From a checkpoint of a small mixture-of-experts model trained on Wikipedia.
Training: a variant of Adam for the experts, 319M tokens, 5237 steps.
Below are experts of layer 3 (counted from 0) of a mixture-of-experts language model. Rows are named router (the router's row for the expert) and show model dimensions 288-383. Each number is 128 + 24 x the weight over its row's rms, rounded and kept within 0 to 255. Numbers have three digits each.
After each expert's rows: "comes before" lists some tokens at least twice as common just after its tokens as in all text. This comes from a sample of Wikipedia text that the model never trained on. Tokens count by the router's weight.

# expert 37
router:133091136122103122110141107133122120112157119124133127146095179144103167134123142118144124141124151135125144151111104108086164121122139101144134128137091136098091162143131113095155113096127160139112119121137104102158106159126139155101103136153104117156188121110135124074087161087160106087
comes before: "0", ".", " |", "9", "8", "5"

# expert 41
router:145112097150152135128149147117128166126150137106116089096116178100174173168144175144146144120097101155116134151117138150165133099126103114154099158129137111076163135140106146106115110094163130096154138097091155117122120141139125154173092133127135142154192096133123078118131125119133157121
comes before: "–", ":", "-", "|", ")\n", "\n"

# expert 55
router:121137121103142131136117126112123115107123140147149101110073154098099079118129119151095136101150128112092113123139126131092095152138114132144106101103117158181098108138094162176146135103160158103181131119090157110119152096152098153130125139136147098135133140157128119134121109141156172157
comes before: " the", " a", " an", " in", " his", " to"

# expert 7
router:128131116123139171133140138088132123124163175160138095097132137104102117113096091155130122107145131158078105165115116182112109125143138139118138107131115160121107148131123112091122167109153079109113114108123109167108126132135114099123139115123153145113142102120129108101120159164111125158
comes before: ",", " the", ".", ".\n\n", " he", " was"

# expert 8
router:126077129156140143121099148122097131098108154139170124128132103133123104119176091102165113096174110126149161100128106139110120141129120165110174079116078163110137148159119123119100116070107104122107139145144120141139146128114171116147101167143091131143122145119146142139101160098086090169
comes before: "1", "2", "6", "8", "7", "5"

# expert 24
router:126126104142104129117141135146136089133119142125108090143124174153159105114125075144103118120110103156157142111136106125120123114117139120170102105108079078139149135164163134115086122148122190142105087114133107130135079128114103152092148157110117122133081130156142137164138159107112098140
comes before: " of", ",", " and", ".", " in", ".\n\n"

# expert 33
router:136141129175128134122105139144135127116090127129136149148119118137157165127133150124125121097086154123113130152145132084111108085148135162096127132108096119142091116151083154077143140134130102079095094105144123083105116107127100116176095138132119108128072160122130119116119151140138164148
comes before: " ", " —", " −", " +", " .", " Yes"

# expert 29
router:158080122131085176121133100134135159164103116114131126108088103109150147106086094155149117176139127071084089121137164134140130117119127145084134094103115147137116142107111130179142105077119130127126104113128124132111161136115088120116111119097111112153102149136113137121130137127115104109
comes before: ",", " (", "'s", " was", " is", "\n"

# expert 25
router:132117142101079145115102135130148146114117120108166150115099118164159095148158148124127155109108170123100124184115095119074153140111139167136138093092124141138145133103158142112116132150160166151147129138103124126136135163140100152124123103121076134111165075108146150120104091105113132131
comes before: " |", " |\n", ".", " and", ";", "%"

# expert 26
router:141133123167092095135120136100105093152123137146124098112125145124141164106092155109105140153105117164090152152154117159108134134161079156118097116092108111105149097079126127172135118125108148111124118159158114134122102151113170147126097163099096129109176165093119151114132137139129141152
comes before: "0", "1", "2", "6", "7", "9"

# expert 15
router:184144102106179190117147148105125175115121138149150152131114131092145128088133174125119140157097142167121088143109121123115151091138146174128138116149145139147158128123152080096122126139109118133164126137135099148125159148128116095111111119115113103145078120095085122143131134090066135104
comes before: ",", " and", ".", ".\n\n", " The", " in"

# expert 59
router:128097113099122106133111154129118140161142145169146131098137149150116143133137134122110153170101154142087110172148167169081120177157124116108131112153086161103101140159119133129138132147124126160118101148140076131120123154124118117128104147186129149158103113110138087094166144099141105127
comes before: "|", "-", "==", "The", "===", "="

# expert 36
router:122110115098156138113124136146126118087128067092107122154128122140150147118130082165123162126103129080109107107141108123171088109127164121101086076086176124101145131159133141131137094115140129125120097089125158139112110150118079128143097099117120100117095160143121161138130147100171110136
comes before: ",", " (", "\n", "'s", "\"", "i"

# expert 1
router:141108120070107093130140095161098120094124133167140095152071175097127108129137128116129167117107120097078101109126100123075162117108121121150085176097120115110120138086084109157150187115147148088170092117139109091124140100118145129090137132132168134135142110109117148147130121096095155083
comes before: " |", " the", " |\n", "|", " a", " |\n\n"

# expert 22
router:112134127103141104128164158125127133149109133098163130104161095127169113110136134166103175127169084140128112131131168116092112155144095119135119078136110153079125134135144132124144147120124145142141133138106142118128140160128098135122119119103066092121110107124116136117112105115083117152
comes before: "|", "-", " was", " on", " is", " —;"

# expert 60
router:108117083117163146100128099129117107131079090150106169146097142140094157137147129120097155109156138134084154145142127104112108145125130156119112128159161136125120155117152122137126146139181131134170148114091149093123096148153158134191171096109135131107094115137157124172114125134165134126
comes before: " the", " a", " his", " an", " their", " her"

# expert 17
router:154135110153115146091142120153114144120067135117175107136118126126164166168124080154106118141107130139091117135167151130166095158136170141138082147120100157094135089107144147139145101144140171113132095123095092133117114119150142120092132132088124126127122119161107131139110058134097091171
comes before: ":", " |", "\n", " (", " |\n", ")\n"

# expert 6
router:139124073111156161121149148116090160102143150109171146109104128139151149178099151146169104147107120081149153111087139107124128148142122145143185089147096130147131141153179129133132138147120094138116133113081124073139114131127145149158126092125123101103129123151122154124123122090129135101
comes before: " ", "1", "9", "2", "0", "8"

# expert 39
router:121093082117117146107128154141108141126133143166144104137130134136148154106128088084121119112124138161116126134168123097123091159115105125118115136154145179100138107109148131091148116155093076137105148135193105120078125141148137091126094109164132167158120127129141093095073133153127169153
comes before: "1", "5", "6", "4", "7", "3"

# expert 63
router:152147111143102120132112099146086125112122138185138093132130116074149098101107157156118115177163145184190117141073121120144140133118129110156105135102149096144129153130133108118125110149123107126089097111116070170103118094120118079097102128078102148150137121157162115098128153080129137106
comes before: " of", " (", ".", " and", " in", ".\n\n"

# expert 5
router:117077112122122100172170113161162156111121103144128152144145130125131120113117160135150129109103130155123151124124115110097095110114082113108147134154112187146118165172115109114139173173144169124144135122117080123164127153092135096139086132148158103114146116118124135098131127081166114137
comes before: "–", " the", "9", " to", " a", ")\n"

# expert 58
router:102123143119139159113154166114108169163139180130157110167125126158099087142177085130150138141148112108093093162155143131158147122076152127111125134107125133103139145162109122136148164133119144121146144121087106149134098123130116113161127128150117135097110095140172102076115150168121173160
comes before: " the", " he", ",", " it", " she", " they"

# expert 51
router:127107159138155132128106096138103143139119146176134157140136119147114123122151080094144125122111096098117136123151076158115110117135117081097148092145127104159098084168110089139119119139093127150086153131134099131137139121102126129120123124135148166082074163138116084113117110149099137108
comes before: "1", "2", "9", "-", "|", "8"

# expert 52
router:155128128174144143088087093111139147157115102110137129090144126116144134146149123110132113141089166150093107131140133114119141178162146123098151141162112137109076099136106135119141108094073159121109097093121140115140136149125097104132131142154090159169090140105151129099119100088083183120
comes before: "-", " ", "2", "1", "==", "The"

# expert 35
router:076178162105147135168144131179094158144110179127159108168147117138125152142143151152087148096086117130069108115168128146122111141113162140162090144124131139171125135116137144105161092112128119103069096159129148075175125153176118118154135158087149129110139121121126162137138148188118145124
comes before: " ", "er", "ing", "ers", " —", " −"

# expert 3
router:124089149074166116116178135120135157177129166100106141104110119121096134147152137150117147120131124135109157165125113094156133132134099150155155088109154115109123153130140160134145141092160123166151139125111105107149074136176157147100138103128098104152115115162085126115135131136109154104
comes before: " the", " ", " a", " and", " other", " which"

# expert 49
router:127109138124123133124108098128130165127122146125169155092135125132157110099120160138122188096112128162123087128099164094103102104147093154111093108150156123111089182110139099119134112116107110124144101120126136096114118168100128140088155106118160122158098116099112099126143126090073107124
comes before: " The", "==", " He", " In", " It", "-"

# expert 47
router:139143165123106114144141092131142138116142151143122079124116114116146115106123101115112154150116148102119127104117069086151152163140118153134122120125114131109131094150150118134141152149093163098144135115109132124140107095125162142149141112113104124134185108174080110115151119099156115073
comes before: " |", ",", ")", "\n", " (", "%"

# expert 19
router:100112111163123105130103088185128140107127113144127129157089175152153160094144152137135106170102147113139105139102074124124086135118129171142126148104097124170143111117155080132090128140126082147149086160144070143110130143110131123127175189130095133187127175127154131165154104110155111114
comes before: "1", "2", "3", "4", "5", "6"

# expert 48
router:152150138099155090114113079123088109107094142111160118082122128155148127118149135088126136122182121078114077134150121088095109150146155152118103125161126126133154120112131134137139147143148151112123129157082129132076175105104162133117122119108167158165157110140127131106147094153115161153
comes before: ":", "\n", "5", "4", " information", " States"

# expert 10
router:129118099122115135125154107125117170159136135158142110130116082111127094122114103107145114155095148133107124114140180136134122099144124093125142151149175157123143165109113126115125165137155096134108103104153121117115145101163174143105119114112114130099162114093143156127142104150123149138
comes before: " ", "-", " \"", " •", " -", " Preceded"

# expert 50
router:067122132131136133164141126140132143099124119123141142103140117116172130133148101084092128153100154102072100102138122123153109149111081134110120129127112091120098134085154123132116114136132124122125118111140072132157118107167154150111106150134125090120113168086167100138093132143137134149
comes before: "1", "2", "9", "0", "3", "8"

# expert 21
router:178129101140128136141117160134147141130112140155097124140176121113145136147138127171125090178177093164132180111124132115174135135116126105105104127095121146143153135116134096123128146125142149114110150087117161116122149116135083156114123108128104103151134166139133108119127129157096086105
comes before: " of", ",", ".", " (", " in", "\n"

# expert 16
router:091082081125095111107170129118133121096106130174141119138141139182087098133120135117132177173115102171087118158137134092132126172143115138121125120105105092137148138137158132129134173130100147129117101168113124117160134125178145137129100134112128103121103160113091114129146142130181120121
comes before: " and", " was", " is", "-", " are", " The"

# expert 42
router:116148154137133111124100111084117118110143116113096125119103117144108126111118088147126127107124133126098116169110103088180104104141109161118114117123129121187124095124128144120129093133141167091131098125148098137133147127162137147134123110113135138115161093121115166117145151138163134125
comes before: " the", " to", " a", " in", " by", " that"

# expert 9
router:142155137104142142099135142152128147142148134153125158115096157181105117104124169117142080142140142099160147137107135128130170134157132117123099114116111126093141125167116127102086130157119116176117100148124113085124098088135130099120153144112105177087135112104139088117133163149165112128
comes before: "0", "9", ".S", "M", "K", "S"

# expert 40
router:085108157107165167167106143133132110143141154111098107134121164118092158130113115116123143149108117143128090140135147120141127152115099167146120141167138086084157147116106104111152095139147165178166150132119091135147116128138156134094178139107118135089142127106170116099104167090114128102
comes before: "0", "9", ".", "–", "8", "5"